Below are experts of layer 4 (counted from 0) of a mixture-of-experts language model. Rows are named router (the router's row for the expert), up (a neuron's input weights, with its number), down (a neuron's output weights, with its number) and show model dimensions 0-127. Each number is 200 + 40 x the weight over its row's rms, rounded and kept within 0 to 999.
Before each expert's rows: a language model's description of what the expert responds to. This comes from a sample of Wikipedia text that the model never trained on.

# expert 5
First token of a new line or quoted item: opening quote marks fused to a capital, heading markers, blank-line breaks, e.g. "The, ==, "C.
router,164,227,169,252,123,292,287,166,166,221,169,115,179,197,238,93,110,225,267,174,256,169,128,176,247,236,148,147,137,155,239,232,193,168,181,246,241,113,174,211,189,197,279,197,234,205,133,144,238,195,177,263,231,224,173,170,207,185,251,215,187,203,227,209,166,240,210,189,204,205,186,183,232,206,218,172,216,203,200,194,182,213,179,298,265,193,203,264,191,185,162,171,197,229,200,211,135,177,202,164,160,210,185,208,145,219,205,195,229,226,171,264,193,158,242,186,214,266,240,232,222,225,111,190,169,200,237,225
up17,173,164,166,211,151,191,233,216,213,247,204,253,235,213,181,161,173,268,272,168,132,139,263,241,163,190,194,206,147,231,197,202,164,142,166,215,239,189,164,145,231,174,202,166,166,194,284,153,265,139,250,206,176,165,183,205,158,168,236,185,233,161,241,226,150,154,235,116,216,209,131,158,250,181,218,188,149,160,215,184,221,181,193,194,232,216,208,157,157,198,214,201,209,290,208,127,156,211,153,274,211,225,194,192,151,161,279,272,191,216,169,236,162,210,280,217,180,259,309,127,244,161,173,183,199,168,206,203
down17,68,148,215,172,207,248,179,147,197,129,205,205,249,159,184,311,242,169,206,206,208,121,204,138,253,203,207,193,235,250,266,242,184,249,234,130,191,222,192,198,177,232,179,177,200,256,181,289,182,195,211,221,209,235,185,232,157,159,255,142,240,147,209,170,285,229,177,215,239,124,137,174,166,209,213,155,263,224,240,177,254,123,220,200,164,155,187,183,255,186,150,183,179,194,214,173,267,232,171,170,174,202,158,208,182,171,221,247,165,286,247,231,166,180,204,223,172,190,159,138,196,222,195,159,212,227,191,185
up18,172,195,235,255,179,154,303,207,98,161,206,184,218,201,210,111,200,214,219,170,218,173,207,157,229,247,197,121,126,184,220,162,124,209,195,211,166,124,185,161,179,287,266,177,212,192,191,211,230,209,236,287,135,229,231,96,223,148,176,172,146,248,231,167,169,250,203,216,160,183,189,234,178,170,180,220,245,202,229,266,222,170,212,216,182,199,167,193,180,176,211,171,192,282,166,233,160,156,180,226,162,254,163,186,184,236,228,210,246,203,194,194,183,135,241,255,154,244,213,284,182,254,163,205,254,199,196,136
down18,234,207,163,234,160,218,173,173,285,200,157,210,186,174,204,142,236,198,225,210,170,266,202,140,198,140,144,206,199,194,178,175,308,224,204,217,215,220,208,192,214,94,207,218,201,178,207,183,194,143,278,170,212,173,162,161,222,172,272,205,272,149,225,150,226,201,226,188,232,249,265,186,212,207,233,259,146,170,203,181,200,204,229,282,122,265,204,188,184,279,186,219,207,121,162,156,212,191,112,150,215,208,237,176,163,145,185,202,132,82,184,196,206,226,132,185,230,203,190,231,181,217,235,219,233,200,200,290

# expert 50
The piece al and capitals N or M starting names and words, such as V'al'enciennes, Sal, Mal, New, local, often in football tables.
router,267,248,191,153,162,174,204,179,207,162,161,193,235,179,121,163,194,223,222,200,150,219,239,209,187,179,217,184,227,216,201,162,172,194,275,155,214,162,243,161,214,203,111,176,186,277,232,269,193,223,169,122,231,180,223,244,225,248,174,138,197,252,234,195,175,204,128,121,195,193,182,159,257,192,194,186,214,178,223,289,213,243,230,231,115,208,182,173,100,204,269,278,144,169,273,186,188,145,182,145,182,197,179,149,141,135,221,177,139,249,210,174,240,174,252,174,173,263,269,228,214,199,252,191,207,219,215,200
up0,287,164,150,185,168,168,219,137,225,161,159,148,208,185,193,160,170,199,247,227,226,131,177,244,179,226,199,269,153,269,185,216,211,209,238,148,145,219,188,187,256,212,208,202,178,206,261,235,234,166,221,219,282,192,247,199,239,226,208,193,176,206,190,192,158,193,171,156,156,238,168,103,279,139,190,246,207,305,229,171,215,187,185,196,208,191,205,180,197,166,218,197,210,241,209,170,179,138,193,242,146,298,210,194,166,168,191,250,140,219,115,258,230,231,140,194,160,187,252,247,191,165,273,224,173,175,82,198
down0,264,204,259,200,260,131,302,172,205,121,154,246,185,223,210,126,220,207,175,226,216,230,164,151,259,128,199,196,179,136,268,182,204,193,223,148,140,215,245,246,176,194,194,189,174,219,152,206,184,185,177,153,162,215,227,240,205,214,170,235,172,307,204,176,229,193,208,205,256,176,223,219,248,172,226,206,154,196,181,179,185,216,223,216,196,245,231,162,174,206,234,240,217,179,138,251,289,287,232,148,140,188,281,240,127,250,211,156,164,234,239,184,175,156,126,188,226,207,156,217,228,142,187,214,226,281,231,205
up1,230,241,205,233,176,255,203,157,228,189,199,153,239,179,140,122,172,246,138,151,214,224,271,227,243,248,204,166,170,158,195,156,243,195,151,255,224,249,132,150,263,192,150,137,216,195,235,176,187,222,189,173,209,172,149,233,192,268,222,143,211,204,160,206,174,254,179,146,202,207,238,157,196,146,198,156,257,169,222,197,195,213,150,198,194,174,129,196,105,245,258,231,222,254,185,240,129,99,142,80,169,174,157,208,234,212,147,162,239,219,235,220,233,181,196,191,152,230,198,196,206,153,204,264,220,242,210,222
down1,227,214,167,238,188,193,231,227,196,214,195,264,221,212,249,136,184,205,238,257,145,251,236,128,237,175,260,179,203,182,174,212,242,165,262,151,228,116,265,165,258,192,188,235,206,252,167,196,138,189,143,158,193,188,138,273,210,243,219,179,283,304,185,261,155,213,143,160,239,198,127,225,221,209,245,242,227,216,250,170,189,247,202,224,235,251,180,236,213,155,231,269,216,173,240,265,219,205,231,132,204,206,200,196,224,147,196,118,241,245,201,254,218,212,272,154,173,177,201,169,184,192,140,233,163,268,194,200

# expert 44
Single capital letters starting a proper noun after the or a pipe, as in Census 'B'ureau, Royal 'Ang'lian, Rolled 'C'igarette, military units.
router,178,206,168,212,122,228,243,231,210,256,181,152,233,200,128,201,271,184,238,229,254,202,172,238,229,223,211,199,143,173,270,195,211,197,204,222,157,179,211,237,269,220,136,232,136,237,201,186,188,165,252,130,175,260,144,155,177,255,162,156,145,160,216,262,142,182,158,141,217,240,189,289,191,216,168,229,170,175,162,261,189,197,210,106,218,258,185,255,150,193,221,217,151,260,241,179,246,145,240,200,255,155,252,185,226,167,245,195,187,234,224,209,190,219,192,157,165,243,278,223,213,148,102,165,197,247,225,201
up0,143,158,177,224,225,182,183,219,123,180,263,133,175,168,187,235,203,165,181,260,188,147,216,254,217,210,266,204,196,200,169,72,276,188,235,264,192,267,190,232,232,176,131,219,181,235,263,187,200,224,233,189,233,205,191,176,144,218,201,208,204,179,245,264,283,189,170,225,185,201,166,236,288,167,185,245,172,165,182,252,214,193,183,260,208,197,149,248,213,216,164,234,209,224,144,176,248,200,209,175,192,160,125,187,232,250,245,265,263,177,263,228,214,276,243,255,164,129,230,213,222,270,150,193,193,234,221,154
down0,121,173,182,247,223,231,145,109,203,248,125,179,204,207,225,200,231,233,213,158,251,127,216,155,148,226,192,172,162,225,203,132,204,153,260,223,264,185,263,182,192,219,162,222,230,209,218,121,144,228,235,210,131,220,169,226,172,204,138,126,267,254,268,243,239,186,272,135,186,166,144,176,198,195,180,178,202,204,213,214,260,197,166,258,170,255,207,235,267,158,173,238,226,239,227,202,146,166,193,203,242,177,171,237,123,180,219,217,187,253,232,225,222,118,235,230,182,209,220,225,187,240,186,133,242,261,236,230
up1,207,245,146,139,222,213,156,209,165,116,270,165,233,247,238,208,250,157,195,235,215,182,99,201,245,166,210,182,229,199,206,164,237,221,177,196,149,151,144,123,190,162,175,230,217,190,205,111,195,196,227,165,137,188,200,200,142,278,233,201,124,180,179,203,268,79,188,189,245,261,161,218,219,244,168,186,197,232,127,237,171,232,245,218,198,229,207,299,160,231,185,218,178,261,215,212,241,209,153,222,119,228,184,166,237,233,174,236,275,208,172,212,199,210,204,186,211,177,171,215,162,247,131,176,178,223,260,178
down1,155,155,159,155,257,256,209,241,181,187,138,188,200,158,216,123,159,205,213,197,165,183,189,119,229,211,222,195,218,269,233,245,202,286,306,119,189,241,203,198,223,313,200,222,226,272,235,196,209,269,245,210,179,188,190,169,245,161,214,198,232,236,184,204,209,213,127,244,208,233,234,247,168,154,172,139,250,162,137,184,239,279,180,198,273,282,162,190,201,258,153,203,220,195,201,178,140,172,228,222,217,186,258,200,145,220,240,208,244,221,212,163,179,172,224,270,206,183,185,193,243,194,180,145,255,145,191,172

# expert 35
Short letter pieces, often s, es, ch, ss, inside rare names or words after a capital: An-ch-or, I-ss-ue, A-w-qaf.
router,134,202,156,179,120,204,220,230,170,198,236,188,205,150,239,218,236,224,225,215,129,159,197,211,163,207,193,275,196,210,139,185,251,185,139,237,236,211,200,178,221,218,196,195,210,186,171,266,141,182,112,242,190,149,217,128,243,143,221,213,233,253,168,143,197,197,135,150,218,185,159,255,191,229,215,173,178,146,242,200,228,207,232,189,152,161,136,243,243,260,212,103,245,232,135,233,175,187,139,176,142,184,204,88,176,157,177,171,219,189,183,253,317,214,168,212,152,233,192,194,147,250,138,214,181,203,196,214
up0,174,161,163,236,258,192,152,194,176,189,281,244,271,176,198,182,242,180,233,180,201,137,173,204,252,142,248,189,168,210,172,268,275,229,201,201,190,201,111,191,226,187,228,125,224,232,276,251,178,216,172,196,242,229,178,151,235,233,275,199,218,214,210,212,263,205,139,218,211,247,178,233,229,202,157,186,220,163,200,241,158,205,155,141,128,244,172,234,174,190,209,188,181,216,83,242,159,127,142,217,217,205,264,115,172,138,265,205,235,208,135,231,229,211,192,199,166,170,203,190,198,163,144,277,220,249,229,235
down0,216,113,125,213,221,216,230,182,224,247,199,160,181,188,186,181,199,188,219,206,233,208,247,187,116,218,272,266,244,188,233,196,226,167,144,121,175,178,245,228,218,200,144,141,186,233,187,144,157,229,118,173,144,187,210,186,249,146,173,202,116,206,223,240,121,203,208,225,246,178,166,260,267,274,233,210,211,230,155,237,245,232,189,133,263,178,221,215,191,215,145,323,238,197,217,250,222,140,213,241,182,160,182,221,244,189,222,154,243,258,180,263,206,268,214,241,144,218,170,186,233,217,185,211,186,202,185,247
up1,225,240,136,187,201,198,124,216,227,207,198,292,181,236,198,144,229,218,120,186,167,152,254,160,306,203,186,185,232,251,109,151,148,197,158,247,173,202,221,201,199,190,171,181,264,156,148,222,163,193,269,242,212,140,261,152,180,149,165,163,212,247,147,190,170,145,234,209,221,157,213,209,269,166,174,232,174,146,153,212,243,198,176,215,81,236,146,175,216,272,238,196,174,222,152,226,174,219,142,266,187,161,177,199,188,206,224,209,209,186,200,243,200,217,171,199,258,199,212,234,200,266,192,277,136,201,238,195
down1,238,181,279,118,182,181,203,211,215,223,175,236,179,177,203,184,233,179,180,116,242,157,232,163,201,201,206,228,208,165,286,157,148,227,158,284,171,200,235,193,204,199,188,130,253,207,233,200,173,191,189,183,222,232,143,225,223,269,257,161,193,151,175,166,131,191,165,213,218,196,121,188,195,185,160,111,197,218,211,201,153,242,230,305,136,184,160,197,165,218,180,217,219,246,274,193,263,235,216,241,124,207,117,174,201,231,210,209,146,277,213,151,207,304,211,175,233,201,211,206,246,222,124,181,218,258,229,216

# expert 49
Inner or final pieces of split proper names and rare words, such as -ing, -ed, -hen, as in Meiringen, Maeda, Weekly.
router,203,253,215,154,198,234,217,211,132,132,246,188,187,154,182,114,322,155,210,215,160,151,221,246,289,136,187,196,275,218,214,167,187,205,135,204,293,225,142,252,193,146,224,182,267,217,195,162,222,215,122,222,255,172,206,192,261,187,238,165,169,224,147,198,192,211,132,183,125,176,230,226,266,246,246,193,160,209,202,128,195,206,196,181,230,130,238,157,149,205,170,195,273,229,198,182,140,250,150,186,185,200,195,216,192,235,239,195,177,152,235,233,201,232,185,129,179,196,210,169,229,225,195,167,205,178,228,133
up1,193,204,197,147,191,142,141,180,137,149,234,200,254,157,255,162,246,217,209,194,183,242,185,180,218,170,86,184,242,209,269,131,223,177,96,271,266,205,156,195,106,182,141,216,222,196,167,189,226,182,157,217,176,149,213,143,257,226,207,94,191,199,246,162,217,234,226,264,209,200,175,160,257,259,216,181,211,211,236,186,145,200,182,201,196,186,286,152,144,213,197,197,249,168,215,248,144,208,200,194,221,224,199,149,216,219,204,167,208,194,278,208,216,195,141,178,155,136,196,239,217,221,210,158,200,193,237,102
down1,240,151,120,158,159,178,194,271,229,209,173,161,241,127,160,169,228,232,201,216,232,193,206,162,232,225,173,223,179,128,166,155,215,230,216,233,241,180,183,182,217,141,166,217,225,195,227,229,127,132,173,193,187,237,225,308,148,161,212,164,184,204,257,239,205,216,145,248,271,175,253,194,182,244,206,166,192,201,284,150,189,208,196,136,244,171,240,253,185,258,290,172,236,202,244,197,192,206,212,209,229,251,274,228,199,167,215,178,306,221,245,218,223,211,219,165,222,104,196,136,196,212,242,235,246,219,230,127
up2,159,180,176,203,137,227,185,204,249,168,213,208,139,224,146,148,175,194,172,199,178,116,291,231,180,235,206,180,158,191,207,213,205,258,256,198,156,207,215,136,211,181,180,250,257,216,254,241,234,156,216,295,293,108,162,222,232,199,156,145,190,172,189,248,184,195,184,259,199,218,173,162,228,235,224,212,281,176,214,186,147,178,237,267,162,204,163,188,179,265,195,235,145,210,260,210,112,255,157,282,191,191,206,204,240,244,142,228,233,153,199,153,169,194,175,160,217,195,196,143,194,191,266,154,212,280,241,186
down2,241,150,151,150,147,222,223,177,203,236,153,237,172,172,240,234,145,219,255,172,174,153,124,217,149,137,167,250,177,220,212,164,189,183,179,204,154,198,272,281,170,189,201,122,173,203,106,215,128,164,175,154,219,190,202,223,180,242,129,255,218,212,164,167,167,263,167,252,237,263,139,226,166,194,168,200,130,203,198,154,165,209,235,219,260,194,252,291,123,200,264,120,146,235,172,237,201,147,225,214,198,211,182,170,154,177,198,219,277,200,189,149,199,208,183,191,225,165,170,200,209,188,186,221,178,236,178,289

# expert 23
Word-initial prefixes and particles like in, out, con, res, sub, dis, over, as in research, offshore, out of 5.
router,275,203,163,174,247,181,234,132,253,217,187,227,235,217,156,202,212,220,176,245,164,230,142,176,235,175,208,234,255,271,209,202,128,163,158,149,252,227,172,223,252,113,149,265,210,242,174,211,189,161,198,161,166,205,169,209,210,228,276,204,228,176,189,265,108,222,201,217,187,205,271,280,161,159,175,112,215,191,133,182,158,210,242,220,204,213,254,234,205,193,171,191,142,168,281,174,166,197,273,153,217,164,155,165,217,127,197,150,205,233,177,134,206,262,178,208,234,266,177,146,241,235,206,214,164,139,193,203
up7,159,184,189,199,173,246,173,175,235,239,177,222,241,120,116,155,214,178,221,266,144,222,147,223,180,211,155,179,230,117,226,190,254,136,166,220,182,133,210,191,229,134,150,230,203,225,167,130,198,125,235,239,256,129,234,236,200,240,220,183,274,185,144,249,207,176,189,247,162,243,157,216,226,282,247,204,213,194,247,226,137,163,211,231,204,160,203,128,185,228,191,243,154,157,309,247,145,189,259,197,237,167,183,176,260,206,178,177,158,180,186,245,243,228,157,193,155,176,257,191,229,202,242,201,202,141,183,235
down7,238,158,216,101,212,142,198,165,219,213,259,258,219,170,195,171,234,227,181,219,196,167,192,183,126,218,171,216,169,197,176,190,176,209,205,225,240,201,189,230,265,212,175,223,199,267,137,150,197,212,171,190,181,130,188,193,225,190,212,195,236,276,229,211,189,282,201,305,151,264,116,237,94,227,227,170,265,236,229,257,195,182,139,239,232,221,238,191,142,206,200,205,171,221,200,243,120,163,274,171,202,221,202,226,223,204,241,173,223,150,149,193,192,128,175,177,199,129,254,148,287,230,228,196,212,259,155,245
up8,205,206,178,95,294,259,223,213,223,179,255,156,224,191,233,213,246,210,184,215,190,204,187,182,290,179,160,170,216,222,192,275,164,264,151,183,189,202,234,273,226,192,178,166,175,228,230,242,174,150,216,251,185,247,208,189,194,221,193,233,266,229,175,302,194,200,197,270,159,234,152,179,118,175,196,194,216,221,207,91,219,128,218,183,144,173,233,133,198,244,126,249,220,214,250,163,260,156,257,203,194,238,124,216,252,192,153,200,137,189,156,185,151,232,152,159,216,192,177,194,183,197,163,172,217,156,204,256
down8,215,170,216,126,210,231,171,249,161,144,149,215,147,233,220,270,174,238,184,203,204,257,240,221,245,153,211,191,186,216,251,240,105,201,166,221,189,172,239,192,203,211,233,198,230,179,187,214,172,197,135,159,111,290,229,178,152,172,236,206,162,182,268,201,195,224,211,184,284,146,248,154,192,214,210,135,290,189,199,202,186,186,325,200,161,178,184,225,167,153,166,201,259,208,245,198,251,206,231,233,155,142,168,149,167,199,196,177,199,161,162,185,219,226,177,238,192,292,127,145,237,233,222,211,214,132,161,264

# expert 10
Short function words and opening word fragments in expository prose, such as as, is, in, ro, appro, bus, which still need completing.
router,157,230,163,255,217,159,156,260,210,232,190,174,224,174,192,191,163,232,176,225,214,257,113,233,136,187,209,200,173,223,231,198,141,199,161,189,237,239,201,183,233,210,210,292,163,192,233,202,194,256,204,196,217,164,260,203,182,224,287,211,256,185,126,242,123,131,147,252,234,195,161,195,196,181,214,142,264,226,158,290,216,231,243,148,215,195,214,277,195,195,214,202,304,175,251,162,140,211,252,215,160,189,195,198,281,195,217,154,264,266,185,195,210,279,138,220,241,281,241,195,173,174,217,182,206,198,236,229
up7,192,140,141,280,148,208,123,238,186,184,267,211,202,201,164,177,107,259,199,220,147,168,207,182,205,190,220,193,234,223,219,227,225,191,178,208,156,197,153,215,173,174,161,215,244,115,203,202,272,235,234,190,135,121,252,290,186,225,238,142,212,218,229,319,182,206,199,240,242,204,213,174,124,181,220,146,153,240,245,278,249,157,171,115,204,112,247,282,201,197,228,169,241,220,210,208,203,187,211,207,193,206,198,232,225,262,183,215,211,197,215,230,283,216,178,212,219,217,184,189,222,171,246,151,215,144,167,200
down7,135,135,144,254,132,198,143,203,195,194,235,167,170,185,200,143,140,207,140,239,201,106,195,218,178,221,212,164,192,295,163,249,195,216,244,180,204,193,206,187,259,219,154,186,175,199,202,173,187,180,271,183,204,177,179,167,234,189,218,169,188,221,194,233,237,189,198,158,167,157,149,274,209,201,288,177,163,160,197,257,252,253,209,121,261,129,257,204,173,223,226,199,77,185,180,175,185,232,154,174,213,157,257,142,204,200,221,229,195,120,139,181,256,194,214,164,189,264,237,245,226,203,200,142,169,162,229,268
up8,179,314,230,217,161,151,195,247,164,236,226,141,270,179,187,265,197,182,189,211,204,196,192,239,144,204,143,147,159,164,246,236,239,143,218,191,165,174,235,144,175,218,193,231,211,120,197,196,187,239,206,238,161,196,221,151,253,188,181,253,193,151,126,232,212,188,198,231,119,217,191,213,168,235,268,209,195,191,185,303,207,200,225,212,137,207,175,216,230,171,220,266,236,232,253,187,205,101,114,133,130,296,142,279,193,200,205,136,161,187,202,204,233,208,195,193,169,195,189,184,256,163,209,143,229,219,214,186
down8,205,153,184,290,214,234,172,174,145,178,241,206,223,185,165,237,195,204,232,199,268,217,236,269,261,252,234,167,258,197,182,196,129,187,128,247,173,178,230,156,182,189,202,219,169,226,201,259,152,248,199,240,191,250,189,217,187,232,227,238,165,233,277,204,194,238,171,257,235,187,198,242,180,235,173,222,245,230,188,241,200,181,123,128,209,158,181,186,150,195,236,152,184,162,148,230,202,214,194,191,163,313,272,188,167,127,261,148,189,204,205,193,271,229,84,219,229,250,172,196,180,259,231,99,204,238,204,184

# expert 7
Line-initial hyphen bullets after a line break in infobox-style lists such as taxonomy (- Order:, - Clade:), country data, and table pipes.
router,262,203,232,175,127,198,175,175,221,153,150,168,144,150,273,250,196,146,183,212,194,199,283,170,181,187,121,193,267,225,164,208,234,168,130,167,229,286,197,172,147,181,159,249,215,199,129,196,173,242,251,235,169,255,197,246,204,264,194,226,236,199,309,256,243,176,271,255,209,239,208,250,190,178,261,120,214,150,188,155,277,215,205,183,172,218,182,247,211,238,137,246,189,201,205,179,175,203,164,195,239,259,204,191,212,193,241,216,203,205,177,207,173,247,231,243,134,149,203,166,222,220,306,187,193,210,186,175
up0,163,246,197,234,240,162,208,223,153,182,142,207,180,150,168,175,183,108,165,150,233,214,147,163,174,216,185,212,146,163,136,201,186,194,155,141,177,230,128,163,154,224,126,243,217,280,202,160,219,241,223,133,270,227,212,240,228,190,209,193,348,183,197,170,135,194,169,161,166,243,150,199,156,165,185,205,196,184,233,226,207,135,224,236,208,189,173,195,178,267,155,180,218,203,264,214,188,195,236,128,162,217,217,227,160,290,266,159,237,211,197,210,193,141,295,201,204,147,179,201,247,197,197,272,199,223,191,204
down0,173,279,219,176,150,187,166,218,202,206,158,197,214,288,213,229,207,235,195,185,92,247,196,199,217,155,139,85,241,140,257,211,144,207,109,191,243,149,195,265,187,167,238,244,179,180,228,203,264,153,217,246,184,175,217,255,188,199,207,171,148,164,196,157,172,169,206,177,131,208,171,215,151,151,168,239,184,177,243,203,233,194,153,235,246,261,216,245,207,217,235,273,141,189,117,146,250,178,183,198,174,245,253,171,207,153,192,256,164,206,190,199,123,199,140,183,136,220,180,201,230,138,155,188,184,158,196,162
up1,194,199,214,211,125,151,179,267,242,114,243,229,230,184,159,151,224,222,218,188,185,191,243,168,169,182,186,149,194,176,202,147,191,200,190,215,210,194,253,237,264,270,165,266,161,170,211,217,279,173,207,161,211,197,222,171,262,238,213,181,245,254,197,206,198,208,223,281,138,215,249,164,228,197,217,143,151,245,191,183,251,238,105,283,201,196,309,245,225,186,210,202,193,283,172,190,180,124,173,159,220,290,237,199,178,144,190,202,191,158,145,238,152,110,201,226,214,241,244,188,216,244,225,186,238,228,241,151
down1,223,204,159,220,164,227,231,170,247,257,205,157,167,292,233,237,204,270,180,213,155,222,186,200,232,210,253,250,196,239,285,198,238,274,240,195,214,204,145,201,115,177,191,193,205,200,163,152,139,273,233,188,224,203,277,138,164,141,220,161,177,155,133,166,181,192,119,138,262,160,208,211,240,210,257,230,227,192,167,217,150,226,199,178,195,199,169,207,168,192,205,209,175,104,192,240,302,234,221,250,193,203,199,205,241,262,199,234,142,181,250,212,204,214,199,220,135,286,201,215,232,175,204,250,273,256,165,229

# expert 41
Word-internal pieces like il, id, ur, ul, ol, ain after an initial capital or consonant, mostly in names: Emilia, Fidel, Desilu.
router,249,246,225,174,259,237,216,241,135,216,185,190,196,181,153,228,271,156,198,137,244,185,204,244,223,283,173,297,251,227,237,187,250,209,172,301,232,140,197,178,145,161,149,205,228,127,261,223,239,153,197,205,216,173,200,224,222,190,168,109,218,304,179,175,212,168,276,164,266,235,133,156,236,163,206,219,221,244,260,231,195,192,237,173,94,233,177,171,210,192,159,196,166,187,164,207,195,158,126,236,218,200,212,202,166,268,262,195,267,193,194,196,173,214,190,186,183,204,187,215,185,184,210,228,202,216,271,228
up1,311,205,269,166,266,226,186,168,256,162,217,167,197,120,217,155,213,226,183,192,168,169,210,265,226,196,130,147,196,186,202,195,224,196,256,275,234,211,230,245,111,179,217,136,248,153,221,187,222,151,239,213,227,129,224,225,193,247,189,158,178,242,244,194,179,153,213,173,247,236,165,223,178,178,206,186,218,194,288,227,199,167,183,128,220,202,146,152,254,253,197,204,173,192,132,232,189,104,245,159,263,230,143,167,246,273,270,224,253,197,237,225,223,216,162,163,127,222,158,214,177,214,188,239,186,215,179,176
down1,226,134,198,172,170,243,219,155,158,151,237,170,236,212,201,268,230,249,219,176,144,295,148,141,172,249,195,189,223,240,190,258,203,201,211,165,196,177,150,199,141,222,190,256,123,170,143,139,192,251,153,167,190,206,154,213,255,155,197,193,221,196,227,165,154,167,172,193,191,218,209,228,213,242,247,161,200,134,186,227,128,179,261,149,206,279,261,132,170,225,192,163,204,184,161,170,209,194,183,147,216,234,277,146,248,231,218,131,254,221,190,153,243,215,160,215,161,284,180,125,145,226,227,208,225,242,122,236
up2,189,133,201,232,186,124,226,230,181,229,225,225,164,221,121,191,215,194,142,215,185,182,132,193,190,209,192,198,192,178,236,217,204,241,160,279,147,177,152,173,190,157,130,160,224,119,196,141,230,158,239,248,204,164,217,207,214,148,229,190,144,230,214,189,127,234,250,176,265,169,179,184,233,219,210,166,128,136,268,286,192,219,218,160,140,247,157,242,278,232,158,255,164,195,184,254,221,180,173,225,225,210,132,224,208,209,210,217,166,151,185,146,320,202,215,282,199,213,218,221,122,148,228,163,187,178,170,201
down2,187,226,195,166,208,210,195,211,229,153,211,227,177,234,173,181,125,164,159,122,194,244,214,185,178,137,223,230,276,138,183,177,169,235,237,157,215,193,269,201,211,232,207,193,203,216,221,223,146,176,225,179,121,199,238,184,122,140,180,191,238,243,254,217,189,221,188,205,194,200,154,215,206,149,185,178,275,201,180,189,270,240,190,124,209,178,182,207,164,203,151,290,173,126,226,182,293,252,246,167,247,264,305,316,189,197,162,248,162,211,254,212,174,247,193,191,129,163,151,226,216,196,201,266,220,198,239,148

# expert 28
Opening capital pieces of uncommon, often non-English personal names and place names in rosters and tables, such as K, Sar, Cor, Sil.
router,268,211,195,173,217,173,198,226,221,188,157,192,211,200,185,200,187,233,227,207,235,241,219,134,251,205,267,201,232,210,239,158,187,164,217,96,192,201,145,190,160,188,207,249,221,270,241,246,252,250,211,165,176,231,234,168,127,207,227,200,182,220,193,196,129,227,187,268,184,124,219,232,183,200,217,257,204,137,139,229,223,243,215,126,205,211,240,206,223,158,250,199,131,149,295,217,150,202,216,165,298,137,233,144,257,140,217,210,185,253,201,160,194,186,127,171,207,247,255,218,250,168,124,131,158,155,172,236
up7,230,286,256,159,230,171,165,194,224,198,258,167,254,164,188,236,189,225,193,219,214,210,131,165,154,245,223,166,220,294,245,233,236,299,203,137,125,169,210,202,193,166,192,113,236,235,218,223,156,198,222,200,185,201,227,249,187,219,242,213,266,201,156,233,205,201,236,208,157,253,158,185,229,216,153,205,184,163,171,178,132,146,148,180,161,239,168,198,230,207,179,195,239,281,207,236,174,150,211,174,312,185,167,207,176,166,86,127,218,243,214,150,254,202,230,216,157,229,207,179,239,224,259,254,151,201,235,175
down7,132,276,223,303,172,221,170,243,196,232,251,201,143,246,253,220,179,203,172,158,168,169,179,195,213,147,135,195,239,224,209,293,150,180,182,211,200,132,185,219,205,190,229,279,188,211,231,186,108,144,180,182,247,87,207,283,126,240,190,209,145,189,191,156,196,184,227,204,175,210,238,111,237,192,148,165,203,248,179,168,198,191,188,165,220,225,151,258,174,202,227,226,172,236,210,277,226,191,202,210,159,225,218,173,145,240,227,156,114,189,159,204,185,255,286,222,202,225,251,179,225,178,166,199,218,167,217,163
up8,236,186,198,213,197,155,207,110,168,156,273,245,190,242,155,277,178,267,244,224,264,148,218,221,173,256,151,230,107,188,219,156,199,187,234,175,174,167,193,173,182,199,181,141,199,238,261,252,205,214,187,119,212,230,259,202,197,215,188,226,304,71,220,222,145,146,226,223,270,230,164,171,234,224,255,238,180,212,190,223,223,207,225,258,236,174,155,165,211,191,199,234,251,240,231,230,197,186,180,217,196,178,244,182,282,251,204,184,265,186,243,193,161,255,133,129,227,164,188,202,181,179,201,235,164,212,154,235
down8,187,239,262,260,183,187,170,220,165,196,206,200,226,227,172,210,188,286,213,220,216,236,158,143,165,248,151,206,196,221,188,191,225,246,174,169,121,264,138,204,198,250,208,155,150,174,290,206,223,181,206,160,143,155,239,161,165,197,279,170,230,175,152,234,75,214,175,156,152,196,168,149,221,179,284,206,219,261,196,203,192,127,178,252,249,173,188,177,171,262,221,213,233,249,277,201,214,181,238,191,219,218,159,165,227,111,163,155,178,191,241,178,259,159,138,226,236,174,193,195,185,279,174,189,242,268,225,189